From a checkpoint of a small mixture-of-experts model trained on Wikipedia.
Size: 14 layers, width 192, vocabulary 20267, 51.3M parameters.
Below are experts of layer 6 (counted from 0) of a mixture-of-experts language model. Rows are named router (the router's row for the expert), down (a neuron's output weights, with its number) and show model dimensions 0-191. Each number is 128 + 32 x the weight over its row's rms, rounded and kept within 0 to 255.
After each expert's rows: a language model's description of what the expert responds to. This comes from a sample of Wikipedia text that the model never trained on.

# expert 14
router [143 142  95 137 152 141 127 145 129 143 102 103 135 172 148 103 139 111 145  73  86 122  89 145 164 102  94 143 110 104 136 147 111 150  23 168 179 142 145 102 127 133 145  99 164 100 107 132 147 108 101 120 154 130 107 153 129 150 145 173  78 139 190 161 143 140 118  83 146 110 124  41 180 100  97  57 116 111  96 137  69 137  52 150 159 125  87 151 118  76 159 119 137 132 124 148 103 134  87 156 148 145 183 114 154 119 146 113 121 121 128 180  88 151 121 147 121  74 145 108 145 127 131  85 109 146 160 168  54 110 107 131 114 108 181 127 131  86 199 199 117 121  74 155  85 137 116 156 188 101 132 142 136 199  94 123  97  94 103 186 143 160 127 124  98  66 161 120 126 127  60 180 116 105 149  97 106  89 123 150 142 164  91 104 172  89 127 193 166 104 175  92]
down1 [103 136 122 192  96  90 111 111 152 183 146 195  76 132  88 113 112 163 131  94 151 109 125  88 100 153 113  77 122  98 153 115 103 123 139 200 135 174 112  85 178 108 107  70 113  98 120 168 142 142 113 174 103 181 119  86 144 106 129 131 164 140 153 111 192 137 119  89  70 145 188  94  69 101 130 135 114 104  85  93  85  93 120 116 160 112  97 139 145 184 161 126 118 139 145 118 184 121 231 197 132 143 118 105 132 134 131 122 101 130 147 209 121  76  60 117  86 151 152 137  97 137 112  91 148 114 137  80 118 121 137 176 115 134 163 149 224 130 137 181 104 113 141  87 169  64 143 181 155 108 134 133 108 105  89 113 166 117  95 132 143 130 116 168 135 110 101 160  94 136 158 215 126 148 101  89 120 124 132  90 113 143 167 112 139 144 132  94 122 107 147 110]
down2 [198 148 161 148 152  89  79 213 136 143 102 146 130 170 205 135 111 155 110 142 156 116 163 130 206  96 159 159 126 142 115 178 154 107 126 173 147  96 138 112 112 101 102 157 152 134 180 129 142 109 132 104 156 156 238 123 147 130 195 161 113 193 117 145 155 126 105 145 182 112 130 123 111 153  79 137  92 174  99 146 128  66 126 119 162 118 123 140 155 111 176 149 118 123 179  91 124 149 122  99 130  58 183 128  78 113 121 135  84 102  86 137 111 140 117 177 128 123 128 126 110 128 108  89 187 108 131 123 163  90 149 132 145 155 162 137 146 143 150 145 124 133 127  66 130 111 118 104 140  76 123 133 114 142 176  97 137 119  92 141 184 129  81  91 162 124 168 136 196  80  81  91  95 109 135 130 124 132 138 174  91 129  87  79 211 140 176 108 157 172  95  75]
down3 [ 88 117 158 170 152 150 152 100  58 112 125  77  82 140 103 121 206  69  90 176 158 208 124 143 134 113 165 155 127 102 145 172 131 194 146 192 117 155 124  87 108  78 151 148 162 150 165 109 117 159 174 120 192 119 137 152 174 138 117 130 110 163 105 119  82 101 129 100 160 135 184 175 121 163 166 100  99 109 119  66 136 159 120 125 107 129 111 182  60  98 100 107 160 174 178 190 163  80 176 143 126 162 151 151 150 140 177 184 134 144 115 142  93 125 138 169 183 167  86 100 136 112 141 143  87 141 112 134 135 165  95  92 172 108 148 111 151 166 103 110 121 129 137  90  99  78  97 115 135  89  72 128 150 163 122  48 128  82 121 125 108 142  87  74 108 121  79  99 145 160 133 166 112 114 166 132 133 121 123 163 141 129 160 110  88  91 135  84 119 153 142 108]
down4 [171 169 145  84 137 113 117  94  83 115 123 141 160 125 152 109 108 107 149 133  82 120 109 137  70  83 102  94 128 155  62  99 112 106 168 176 127 134  84 142  91 165 196 180 158 115 104 137 111 135 166  82 176  73 112  86 140 167 129 174 108  97  44 133 168 146 127 101 175  77 155 143 143 112 139 185 180 145 152  66  27 119 170 136 162 151 116  82  77  82 142 119 146 152 119 132 129 114 177 136 134 106  72 143 148 129  84 131 161 144 112 176  72 141 162  93 125  88 130 139  92 116 129 122 157 110 190 101 130 126 128 160 141 152 189 138  86 144  85 185  75 102 115 107 124 153 182  96 145 149 147 155  92  84 167 117 114 147  92 163 131 162 130 148 114 124 106  73 108 134 157 152 158 178 114 150 107  86 171  99 173 142  81 131 157 136 120 147 127 101  78 104]
down5 [ 75 109 130 197 144 148 181 156  89 138  89 149 148 120 126 110 136 149 118 114 136 157 122 111 170 144  89 136  85 115 110 105 127 112 182  39 152 127 122 103 103 120 137 139 156  74 175 147 127 129  93 172 129 148 109  96 150 118 151  96 123 103 128 115 149 197 182  89 130 151 159  85 100 161 100 103 146 113 155  91 234 194  96 151 104 105 151 158 108 131 122 159 250 131  91 110 105 126 167 134 134  70  82 152 138 127 134 147 128 128 145 141  67 111  64 102 151  88 131 197  48 109 113  96 160 130 141 157 217  99  91 123 134 182 159 135 135 123  69 103 158  96 109 106  90 159 143 168 133 150 110 172 162 185 141 104 130 123 125 144 101 161 112 150  79 181 103 127 126 111 136 132 132 106 150 115 105 146 133 170 116 149 106 125 184  94 105 122 146 132 133 138]
It responds to: Time conjunctions and months

# expert 29
router [141 112  94  98  95 196 169  86  99 120 142  99 143 131 124 124 120 148 127 100 103 118  84 184 125  69  55 171 117 107 159 167 104 157  92 150 118  98 117  59  99 154 122 135 143 128 161 133 113  99 134 107  76 115 115 163 171 146 151 205 158 152 166 135 120 101 139 124  73 127 121  82 122 108 189  64 113 103 105 129 109 123 100 161 122  86 136 128 153  88 134 110 119 152 112 162 158 129  88 170 172 133 168  90 147  97 160 116 104 189 162 102 135 151  88 141 119 104 158 117 147 171 158 123 124 101 107 114 159 101 119 156 167 117 123  88 134  96 133 119 157 116 175 150  83 108  91 159 156 128 117 101 104 158  97 191 122 148  90 130 135 103  99 151 103  76  96 142 142 173 100 171 137  93 188  78 152 175  76 182 171 171  63 114 184 148 196 121 151  20 111 139]
down1 [ 92 122 129 179 146 118 109 166 133 156 234 143 154  82 107 113 143 159 136 110  90 105 126  67 107 156 156  85 142 127 148  86 130 150 174  92  72 129  81 140 166 116 146 136 174  87 133 111 178 148 135 141 182 146 120 107  97 108  96  76  81  96  99 142 164 127 129 154 142 122 171 182 126 143 116 120 114 111 107 144 156 131 124 176 162 197 160 114  67  96  85 106 130 151 102 139  71  83 137 107 126 112 100 125  99 128 102 159  83 132 129 156 127 121 111 164  97 135  97  78  87 140  90 126 185  88 131 134  92 155  86 140 109 140 118 114 142 118 145 196 148 110 206 166  78 177  86 148  98  98 136 158 145 118 183  50 153 124 103 152 115  89 147  79 116  77 110  73  90 106  88  86  72 144 152 108 117 131 165 110 154 219 132 109 121 164 110 163 104 129 120  87]
down2 [116 146 168 164 137 112  95  82  64 100 137  56 128 179 111 127 166 124  92 150 154 210 126  98 149 164  75 127 128 129 120 140 200  99 126 110 147 175 138 141 191  59 139 145 187 132 171 144 143  79  94 113 127 117  92 178  79 151 152  70 112 154 126 153  71 154 137 106 150  90 147 135 150 102 113 144 156 112  98  94 144 100 117 142 140 148 114  91 111 134 144 123 165 144 161 136 103 103 159 209 132 136 149 106 112 115 112 189 130 110 137 146 120 127 127 122  96 123  64  89 154 128 163 104 132 149 170 162  91 104 172  56 118 121 166 139 123  78  97 156 170 117 174 154 155 158 124 166  91 127  77 119  97 137 164 150 101 143  16 128 130 136 154  86 119  94 176 138 114  88 129 108 120 130 117 140 136 201 122 154 167 110 140 136  76  68 176 176 112 133 172  97]
down3 [ 95  88 139 180 101 159 129 109 106 117 186 102  98 112 112 124 141 102  97  96  94 124  79  97  75 121 126 119 134 134 178 195 142 117 150  66  97 181 153 128 140  80 168 127 114 179 125  88 104 103 152 101 122  83 101  77 104 112 151 203 123 130 152 112 122 153 131  80 103 156 120  80 121  98 122  87 136 140  81 102 117 131 143  40 151 144 170 141  87  53 120 129 117 137 110 121 110 148  99 116 176 132 116  99 123  85 108  90 161 110  81 138  59 113 109 120 133 132 104 130 138 144  62 113 143 106 189 116 147 130  90 108 168 176 121 139 114 104 165  79 107 140 142 176 145 193 101 150  94 109  61  98 149 122 151 141  73 120 100 129 151  79  86 121  56 109 123 107 147 131 144 132 155 130 120 139 163 113 163 124 132 119 151  64 104  91 219  62 177 115 162 186]
down4 [147  91 128 152 101  97 122 186 105 158 124  70 136 144 150 139  83 135  82 185  64 155 163 118 106  87 194 144 127 159 106 121 110 118 152 148 146 120 142 175 138  59 114 123 141 156 100 182 125 169 137 194 142  95 115 153 136  93 120 196 195 116 116  85  86 109 130 172  52 176 153 134 130  72 114 161 163  76 172 108 227 156 127 151 134 117 119 117 124 205 107 123  85 141 149 127 127 156 128  83 160 107 112 169 124  84 166 131  83  97 140 116 157 149 140 172 140 159  99 110 159 173 139 115 160 132  87 154 173 177  77 105 112  80 151 192  89 166 155  82 122 152 153  49 114 104  84 132 128 132 111 142 140 154  57  76 140 123 177 106 136 153 171 147 175 135 139 133 109 156 147 105 128 103 123 121 135 115 148 116 106 147 149  77 154 134 135 103 142 132 118 101]
down5 [132 128 101  66 153 118 117 116 111 113 162 158 120 114 157 100  84 122 105 109 113 122 178 105 131 146 125 129 100 127 162 149 140 124 150  96 130 109 105 178 153 119  94  73  74 148 160 101  76 159 159 111 136  98 130 122 113 170  34  85 135 136 142 127 170 131  94 133 111 121 154  70 132 164 139 107 117 112 157 155 104 140 143  84 192 142  46 115 127 114 122  86 129 107  95  97 136 143  89 155  86 153 162 124 136 146 129  92  85 102 130  76 152  78 121 201 105 113 122 140 164 162 204 156 203 111 140 158 151 149 151 187 115 109 145 102  90 206 187 141 131 108 139  79 118 105 168 105 128 147 139 105 165 130 128  82  57 162 178 150 100  98 143  75  91  72 132 134 107 164 131 136 148 177 178 100 159 128 119 108 130  99 175 175 115 209  92 102 125  64  87 141]
It responds to: Prepositions after nouns

# expert 1
router [163  96  98  78 109 111 192 107 114 114  98 130 132 141 182 122 164 102 144 138  50  85 143 127 185 121  83 108 128  92 126 135 136 109 127 153 137 126 107 112 194  49 139 144 140 126 117  91 151  86 104 128 102 133 118 101 123 177 127 158 179  91 147 190 115 139 140 129  72 121 116 130 138 101 128  89 134 123 156 144  98  83  75 150 179  93 135 107 130 130 130  75 165 125 163 130 143 117  64 174 147 206 125 104 154 130 115 136  55 129 124 193 163 132 107 169 144 123 169 149 149 104 153 123 118 115 126 171  35 113 139 179 160  91 139 105 181 120 191 117 143 160 128 159 145 132 168 124 143 127 121 160 120 129 180 144 141 108  82 158 101 120 152 111 100  83 116 124 121  89  55 126 121 110 118  95 150 161  93 153 189 150  83 205 124 154 196 150 171  50 116 116]
down1 [108 115 224  74  92  82 167 128 151  75 128  79 161  90 138 104  57 111 133 122 125  58 164 143 122 101 165 138  66 158 138 144 105 115 144 144 126 123 108 152 119 171 137 116  73 127 126 167 141 142 164 112 103 118  88 134 160 129  89 134  78 136 137 145  73 123 188  89 147 134 135 117 151 186 160 155 154 105 107 109 166 169 114 177 116 100 130  69 160  93 137 131 116 121 189 117  72  73 122  82 170 133 153 149  54 121 135 100 170 107 145 137 136 128 149  91 105  82  80 129 162  94 137 195 132 124 123 121 164  93 108  83  84 112 120 127  98 125 130 105 202  93  81 115 196  92 164 115 110 159 112 114 152 163 101  79 168 108 138 144 148 101  89 181  98 137 176  96 115 138 133 124 128 129 103  69 144 119  81 131  67 119 162 103  77 160 176 169 146 152 129 148]
down2 [101 115 139 139 179 120 135  89 180 104 160 121  68 150 136 139 148 135 165 140  83 109 114 144 173 115  82 125 129 126 137 101 129 127 146  80  74 137 113 132 147 171 111 150 147 101  69 170 109 129 105 130 105 137 179 192  48 141 148 159 148 129 117 120 147 192 155 175 119 107 185  92 157 150 101 128 139 130 143 158 216 132 102 112 140 183 112  63  51 125 190 156 117 162 187 146 122  86 121 150 138 111  91  91 115 126 101 128 143 148 122 135 149 159 117 130 112  89 145  86 171 156 109 130 155 151 172 119 133  84 124 161 119 115 129  85 196 120 122  77 164  85  82 171  98  99 145 134 221 121  86 133 183 122 140 164  84 119 121 159 153 151 163 127 130 173 153 110 118 127 114  93 154 205 197 125 116 188  98 159 111 126 154  97 107 123  97 103 165 191 137  90]
down3 [127 163 158 168  77 150 141 135 105 103 104 126 129 131 126 131 146 123 108 117 145 140  79 157 154  79 130 137 124  60  78 194 121 118 172 103  78 129 145 109 130 163 130  59  81  72 169 172  81  72 128 154 122 158  94 116  95  98  81 180 119 176 147  81  85 106 126 117 127 143 159 147 116 162 113 144 113 150 114  52 145  88 113 125 154 180 161 127 144  75  99  78  57 139 108 131 133 158 186 102 126 118 121  99 144  87 145 123  82 131 115  73 152 173 144 137 165  80 108 155  73 194 109 145 139  96  84 167 104 149  73 145 131  81 116 136 157 117 134 135 138 178  52 132 160 161 136  72 101 138  94 131  98 148 110  72 146 178  78 168 108  85 155 156 113 111 161  68 120 118 134 134 138  92 135  94 110 119 107 147 107 176 155  65 159 170 108 118 129 127 188 113]
down4 [ 80 112  99 115 131 147 180 122  85 155 120 156 131 178 110 143  75 178 141 150 112 139 122  95 151 172 176 105 163 130 128  90 106  90 149 179  80 136 125 128 104 178 151 141 116 153 149  70 105 120 164  53 124 103  61 129 124 109 140 101 164 175  77 166 182  90 153 153 149 149  55 143 110 146 109 106 120 163 141  64 161  92 118 181  81 160 152 121 152 104 130 167 160 177 120 163 121 130 125  69 146 168  93 145 116  81 153 147 123 137 107 122 145 150 150 156 104 149 180 161 143 129  29  52  81 165  89 144  91 161 101 161 108  58 126 163 130 145 106 125  51 108 144 140  90 101 142 109 136 104 146 176 158 123  74 151 166 145 177 158 158  95 142 128 149 104  81 154 131 171 124 121 103 102 101  54 108 106 123 149 139 125  67 118 154 119 102 141 141 129 133 107]
down5 [149 121 139 126  67 141  85 155 168 134  98 137 101  99 128 166 106 109 112 131  98 130 118 161 111 104 156 114  60 119 184 147 138 156 100 144 129  93 155 163 154 104 116 125  76  78 136 125 108 170 118 145 127  80 133  80 156 171 120 149 115 185 164 174 164 135  65 119 139 163 135 205 182 189 167 167  78 171 141 120 168 129 142 152 121 140 135 110  76 101 179 146 114 105 127 110 132 156  64 197 113 115 112 126 166 119 172 100 140  89 122 176 194  79  53 137  75 168 117 146 142 131 100  92 172 108 124 120  86 152 195 159 163  95 153 135  73 141 149 158 111 187 176  85 117 154 133 168  91 130 155 112  92 147 199 145 162 131 137 169 122  92  91 156 161 108 170 142 156 193 147 191 145  85 134 163 173 129 124 118 122 171 130 106 102 149 127 135  99 125 127 138]
It responds to: Commas and closing brackets

# expert 2
router [121 151  70 102 101 118 148 113  83 203 107  93 130 155 209 156 175 134 100 101 105  77  64 128 148 102  84 191 151 139 184 138 145 173 134 203 166  87 138  78 164  86 118 150 114 132 153 117 147 101 163  99 103 103  68 155  98 140 130 150 126 128 146 149 115 115  78  87 116 110 141 129 130 124 119  95 147  95  90 160  75  98 105 135 173  89 105 177 121 137 114 107 164 144 149 167  84 144 117 158 121 176 126  71 150 122 124 130 104 207 169 185 189 132 149 155 152 137 155 168 121 118 103 154 110  98 139 169 164  69 191 167 122 127 112 106 131  81 204 171 156 119 118 139 119 146  95 122  98 113 159 182 110 152 139 137 121  94  88 105 131 178 113 108 132 136 136 117 152 124 120 169 136 156 155  63  88 150 124 153 140 142  92 175 137 162 130 164  93  42 130 153]
down1 [ 89  86 155 144  74 180 132 149 119 109  90 146 113 132 162 110 158  59 127 128 133 107  73 118 109  99  93 117 150 100 163 136 198 100  99 124 106  86 132 154 130  73 127 143 135 181 152 106 144 135 104 103  57 156 151 167 103 160 127  90 146  83 121 132 121 111 128  72  88 176 181  87 184 180 156 124 145  94 161 199  75 144 175 173 136 150 115 116 128  64  75  70 125 128 151 114  51 150 119  87 115 107 104 131 151 100 163 136  83 153 127  81 167 119 125 123 199 144 148 136 113 129 181  93 107 134  83 164 197 155 105  86 133 117 178 132 127  93 125 110 167 140 121 128  84 177 119  87 113 178 122 158 121 124 110 140 136 170 191 134 127 167 153 103 108 113 127  55 176 181 133  94 134 147 107 130 129 133 113  79 142 148 109  85 167 146  75 131 150 160  90 132]
down2 [115 144 134 106 101  83  74  91  65 159 139 108 138 164  77  97  93 137  75 133 159  68  89 106 166 124 124 100 162 126  86 123 134 150 114 122  64 123 130 119 134 131 125 126 164  98 124 127 113 169 190 148 109  90 134 156 135 138 142 117  85 114 148 148 116 166 122 199 148 116  93 111 155 112 156  88 118  85 159 135 218 127 121 181 149 157 125  96 172 148 116 142 104 120 150  97 131 142 179 163 120 153 119  76 172 123  95 151 126 108  96 142 139 100 148 128 115 149 177 128 154  98  93  86 119  56  90 142 113 124 140 137 108 136  40 220 128 117 112  99 122 152 127 173 168 121 118 100 175 127 120 128 160 109 139  68 148 134 129  41 158 190  92  39  84 148 155 105 145  80 125 134 136 157 125 160 106 155 160  91 142 156 156 100  67 155 198 101 137 116 175  84]
down3 [139 152 115 181 142  68  90 163 172 153 153 137 110 103 121  76 141 135 152 172 190 113 109 128  78 167 180 174 150 151 146 150 155 166 202 108 149 143 105 113 133 140  90 187 153 110  94 175 147  83 200 165 103 120 101 118 102 160  82 174 163 114 175 159 136 129  96  80 116 140 122  69 125 170 120  83 177 160 130 114 146 137 134 125 127 148 150 145 138 111 139 138 124  67  98 117 176 101 185  47 137  80 137  89  84 161 131 198  84  47 174 120 105 144 133  99 116 117 113 135 117 136 172 167 105  84 175  96 177  93  86 170 107 131  99  92 155  95  60 116 168 153 160 121 100 123 150  74 124 137 118 144 114 118 160 122 111 164  97 182 115  97 106 206 132 137 158  83 116 134 126 101 151 124 121 112  76 150 157 133 125 178 132 157 158 109 107 145 135 143 127 113]
down4 [149  77 198 133 161 163  95 134 121  99 152 122 137  84 112 121 164 198 158 128 101 124 127 111 192 173 127 138  94  88  74 127 140 113 116 157 108 168 176 142 122 172 147 142 127 161 130 130 120  87  77 145 133 147 135 143 137 161  98 218 146 121 133  80  91  62 128 149 127  94 188 131 129 112 112 122 147 140  69 218 105 118 152 141 120  73 103 103  85 186 105 206 109  93 149  86 165 164 148 103 137 103 150 140 136 156 216 100 156 152 139 115 129 173 147 115 169 119 168 130  82 209 121 105 167 107 155 130 126 109 134  96 159 109  96 153  77 126  40 146 149 136 132 124  46 151  64  96 109 146 110 111 143 112 133 185 121 115 154 113 156 161 128 160 124 123  86 124 133 134  97 115 105 138 109 126 124 133  83 138  88 107  92 162 135 122  51 136 155 106 139 139]
down5 [117  97 116 115 159 146 121 150 108 118  98 104 107 136  96 135 124 116  66 149 162 134 128 145  92 187 155  90  73  81 109 154  59 119 175 123 134 119 165 128 146 152 132 139 171 161 163 146 155  81 129 118 165 182 161 191 140 168 128 164  83 181 140 153  95 116 147 138 121 151 141 178  83 124 143 118 174 122  66  75  83 117 170 150 123 166 161 135 124 109 148 181 116 135 127 136 168  93 143  34 132 131 155 114 100 118 131 131  82 101 100 122 126 107  94 123 119 138  45  88 121  79  79 118 193 140 119 196 128 139 165 143 172 154 141 123 126 179 112 177  88 125 108 130  80 118 140 104 123 135 124 123 153 150 112  78 126 141  36 159 115  71 159 138  42 107 122 160 103 140 110 109  99 144 142 108 217 115  74 125 136  82 133 128 140 140  83 179  95  87 124 102]
It responds to: Table cells, opening parentheses

# expert 4
router [100 110  72  83 121 136 145 114 151 136 169 141  71 178 213 156 110 142 129  97 145 130 149 142 137 116 148 142 144  99 155 183 104 211 154 174 184 127  99  98 122  92 127  94  50 165 165 129 139 140 139 131 170 117 103 166 192 142 134 135 112 158 156 174 165  76 175 103 161 146 120 104 110  94 132 136 157 114 115 111 104 136 129 130 170 137  99 154 198 114 125 103 145 164 157 134 116  93 133 202 133 102 174  88 108 137 151 124  83 162 165 240 129 121 125 134 100 153 160 128 160 109 153 131 115 123 137 163  64 114 155 102 129 143 151 100 177  88 153 130 187 119  95 181 139  97 132 168 150 152 144 133 147 173 116 188 155 124  99 129  96 111 128 167  23 122 125 124  94 107  80 165 129 103 177  77 174 177 118 158 141 104 107 142 140 178 128 158 120 123 142 123]
down0 [107  81 149 166 155 161 103 140 111 165 171 106 158 147 131 162 128 147 128  76 179 129 132 122 144 133 131 123  92  80 137 106 156 156 127 176 109  98 161 150 113  80 146 110 142 155 107 100 129 121 106 151 178 180 114 197 127 139 130 121 153 173 158 123 150  75 126 129 150  94 182 128 117 129 128 152 129 147  86 141 111 151 142  86 112 157 141 137  91  97 144 146 128  93 185  95 132 136 101  72  95 122 128  87 108  90  95 113 101 154 125  98 111  93 147 116 168 111  78 133 207 160  93  86 130 135 138 188 158  35 175 133 124 145 144 184  85 149 206 128 142 120 175 135 190 112 121 173 163 151 100 168 141 158 178 134 127 105 128 110 103 116 160  86 122 163 160 137  41 100 126 180 131   3 120 120 112 114  91 135  98  68 115 168  98  84 104 125  83 163  97 141]
down1 [145  94 135 109  89 194  71 137 108 160 152 104  75  63 135 129 157 154 131 106  69 109 161  73 108 156 120 125  87 130 171  94 153 155 190 152 190  71  91 150 154 154 183 149 128 133  86  99 129 105  93  68  85 128 143 126 135 148 146 175 148  77 165 118 129 133 118 133  99 144 131 111 143  85 143 103 173 158 162 166 169 162 130 110 110  74  91  96 172 122 137 111 115 146 189 150 157 155 120 187 103 145 129 108 112  74 143  70 159 105 134 160 116 108 101 153 168 186 129 113 159  94 109 112 154 118  73 130 129 112  81 224 129 143 119  80 108 152 134 135 162 139 153 179 144 193 141  69  46 135 120 126 188 142  92  95 118 135 108 150  92 118 118 139 102 104 156 104 118 120 109 209 130 112 163 122 149 125  88 135 113 134 139 133 136 143 204  68 156 113 111 115]
down2 [137  88  92 113 111  78 150 117 110 123 162 137 106 119 195  41 113 148 125 148  88 132 135 108 102 134 174 137 132  87 159  69  92 104 139  98 107 153 145 131 118 135 138 117 145  78 136  87 133 158 113 113  91  89 138 128 110 115 134 150  81  88 172  98  65  84 115 194  93 126 110 159 160 134 177 107 109 138 124 118 114 113 155 186 106  89 112 112 144  89 105 153 165 188 126 111 125 180 124  58 131  78  58  86 123 170 134 142 172  77 194 185  91 130  98 122 121 107 124 129  95 132 131 103  58 125 159 159 166 130 115  86 167 145 120 139 130 107 118 153 114 123 119 166 172 195 185 120 135  95 211 130  79 112 123 143  99 134  74 180  52 117 115 172 158 102 135 140 124 155 132  66 127 173 162 117  92 124 148 165  84 132 143 140  73 181 118 134 143 117  87 100]
down3 [159 169 129 175 165 140 142 148 142 160 115 122 137  64 100 128  85 130 121 133 170 120 135 122 101  95 143  67  88 171 130  94 156 106  82 155 140 111 123 148  80 144 113  89 172 187 149 115 134 178 142 174 171 115 103 187 128 198  76  86 227 195 208 138 115 129 120 121 149  81 136 147 110  79 101 155 109 136 145 108 170 157 118 144 111 126 124 144 128 153 119  99  77 157 205 127 137 165 101 192 139 128 111 125 115 100 108 172 135 209 118 117 130 199 134  91  98 143 140  86 149 183 149  84 169  89 116 166 124 118  88 185 103 119 155 138 137 123 129  84 104 118 144 172 154 144 136 154 112 113 162 138 135 144 118 136 128 106 193 162  99 141 119  97  94 170 105  89 162 175 173  92 163 132 175 151 119 163 104 159  74 135 121  97 112  83 105 175 158 163 143 130]
down4 [162 113 119 116 137 121 135 114 122 161  58 131 141 153 144 160 117 161 119 102 138 142 149 105 160 155 165 101 185 106  80 107 139  70 119 117 141 170 130 109 120 116 100 125 138  83  77  82  93 199 147 166 146 160 113  80 152  67 146 202 132  82 143 104 183 117  89 130 124 161  94  85 121 129 145 142 175  66 115 111  96 190 140 157 124 142 148 157  88 113 149 211  67 128  94  98  89  91  92 160  46  87 156 156 117 117 102 129 109 119 152 116  85 100 160 113 121 101 139 107 131 122 119  84 132  79 105  87 143  83  98  95 114  71 156 163 145 125  98 156 152 127 113 128 145 136 113  76 101 151 145 144 102 137  95 185 149 176 121 152 108 197 115  98  84 100 132 171  98 182 182 139 129 114 129 131 109  87  98 145  97  94 185 148 122 171  86 116 110 136 178  43]
It responds to: Sentence-ending periods

# expert 22
router [127 158  71 127  98 146 101 130 151 154 157 113 104 144 126 115 162 125 103  91 106 169 135 114 191 104  78 131 197 115  95 123 111 153 105 157 158 121 189 132 160 156  93 102 126  95 131 121 129 128 147 109 129 123 135 105 138 176  69 124 154 163 152 168 115  78  96 130 114 147 135  84  86  96 105 109 202  94  75 174  53  92  83  90 140  84 138  99 155  95 120 102 115 151 136 147 129 139 103 208 127 121 156 106 151 139 104 167 140 106  99 226  94 147 105 164 124 112 135  94 158 142 187 107 156  84  75 142 116  49 106 174 116 128 170  88 162 101 183 109 184 107 131 122  99 129 102 164 109 105  88 163 119 119  71 148 142 116 132 162  89 127 127  73 109  77 107 165 121  84 114 119 121  94 172  53 109 167  86 145 178 169 104 106 150 102 119 141  84  88 137 159]
down0 [104 146 107 114 169 155 131 160 149 139 155 130 153  91 131 153  82 132 149 137 115 133 107  84 122 107  98  72 191 153 158 164 124 154  89 132 100 129 105 120 162  56 114 150  98 160 142  57 138 145 125 166 167 113  82 162  76  60 174 174 173 125  97 156 135 118  94 135 126 139 152  87 144 132 102  77 159 171  86  96  55  85 120 190 169  83 103 109 152 106 113 120 139 145 110  84 132 145 145 169 115 136  61 110 105 152 109 120 128  74 140 109 140  95 151 153 101 168 138 133 153 180 124  69 102  70 146 140 196 115  88 122 135 137 151  56 103 131 155 125 130  95 142 141  84  90 147 145  80 118 158  92 142 120 110 207 152 176 118 168 132 134  69  86 176 118  73 203 123 119 137 133 118 161 112 114 168 215 166 128 133 149 171 101 139 158 128 114  95 127 114 152]
down1 [101 130 184 146 131  99  77  31 114 157 141 165 160 113 178 122 176 190 114 152 172 106 128 121 102 133  52 109 122 164  53  92 128 126 103  97 107 112  97 141 125  96  91 132 130 131 149  60  67 159 183  82 103 150 151 119  98  90 129 177 133 127 132  96 137 116 166 152 156 171 151 142 146 145 119  93 170 149 110 118 172 107  92 102  60 177  85 138 121 131 154 131  78 107 154  57 111 232  87 109 136 131 103 122 116 168 105 138 156  71 164  97 170  99 161 149 109 104  68 149  90 134  82 152 128 111 106 122  91 100 162 126 134 115 128 175 120 103 166 179  99 147 119 156 116 101 165 144  83 125 158 117 188  92  97 122 147 162 152 143 154 149  93  97 114  56 106 162 124 155 101 101 138 127  86 118  87  90 125  82  92 102 133 129 153 149 155 132 136 144 154 121]
down2 [144 175  60 124 157 136 133 117 134 108 135 109 117  83 118 140 123 125 136 129 170 132 121 122  88 149 152 153 105 157 143 123 125  95 167 122  83 112 112  75 139 156  78 164 144  75  88 120 161 129 123 142  70  60 153  87 109 138 139 156 201 131 113  95 108 217 155 158 136 160 137 133 142 155 202  77 165 127 113 118 118  82 133 179 117  65  98 160 134  38  87 155 168 111 131 105 173 139 166 150 168  89 139 136 148 163 145 124 100  69 126  85  98  60  98 133 176 133 131 160 128 139 159 159  59 140  68  54 124 182 107 102 103  87 123  55 139 133  81  80 120 121 118 123  99  93 142 101 124  90 111 142 116  50 151  87 146 136  94 115 102  88 160  94 144 162 148  68 117 134  99 163 131 140 141 146 145 157 134 108 131 140  99 153 137 137 117  60  97 101 109 126]
down3 [181 128 158 138 126 151  94 167 155 191 135  68 107 111 144 161 133 155 131 117  81  99 140  92 127 140 135 160 145 107 125 140 187  99  85 173 134 107 101 140  89 119 120  61 166 150  74 113 145 140  85 165 102 117  76 139 115 144 145 145 148 107  57 127 119 125 134  88 100  41 211 182 145  92 116 143  87 132  94 170 198 124  82 133 141  85 146  50  95 122 127 120 121 132 104 143 132 155 153  81 129 170  81 142 147  65 134 150 171 112 136 108 137 117 165 181 193  96 110 180 131  85 139 107 136  71  90 107 136 138 129 139 202  82 109 106 154  95 163  94 134 173  74  90 127 122 140 142 176 160 136 142  75 127 130 151 183 101 151 137 174 148 139 113 135 144 167 107 140 102 157  52 174 117 104 147 105 119  88 124 121  96  86  90 161 177 113 124 129 121 111 142]
down4 [ 97 156 107 117  97 126  76 185  48 136  57 111 151 160 118 122 124 151 150 117  81 165 131  78 127  70 117 144 150 140 127  96 172 127  94 166 110  84 115 118 115 186 183 129 142 105 105 130  87 146 165 168 169 107  71 117 193  94  92  84 105 129  76  65 107 162 160 169 112  85 115  87 138 119 151 160 154 166 133 124 177 143 136  42 108 147 110 123 177 134 110 148  96 120 130 142 134 112  95 183 215 155 128 111 151 111 126  79 152 160 141 100  56 170 109 158 161 118 133 104 143 131 151 104 156 169 133 150 110 120 133 135 152 126  73 151 115 130 175 149 131 133 116 129 122 194 182 118 152 127 148 119 108  71 132 141 140 110 110 107 182 117 176 141 137 177  79 151 169 124 116  98 136 177 143 186 125 158 137 119 100  68 137 142 177 129 125  99 163 115 131  40]
It responds to: Line breaks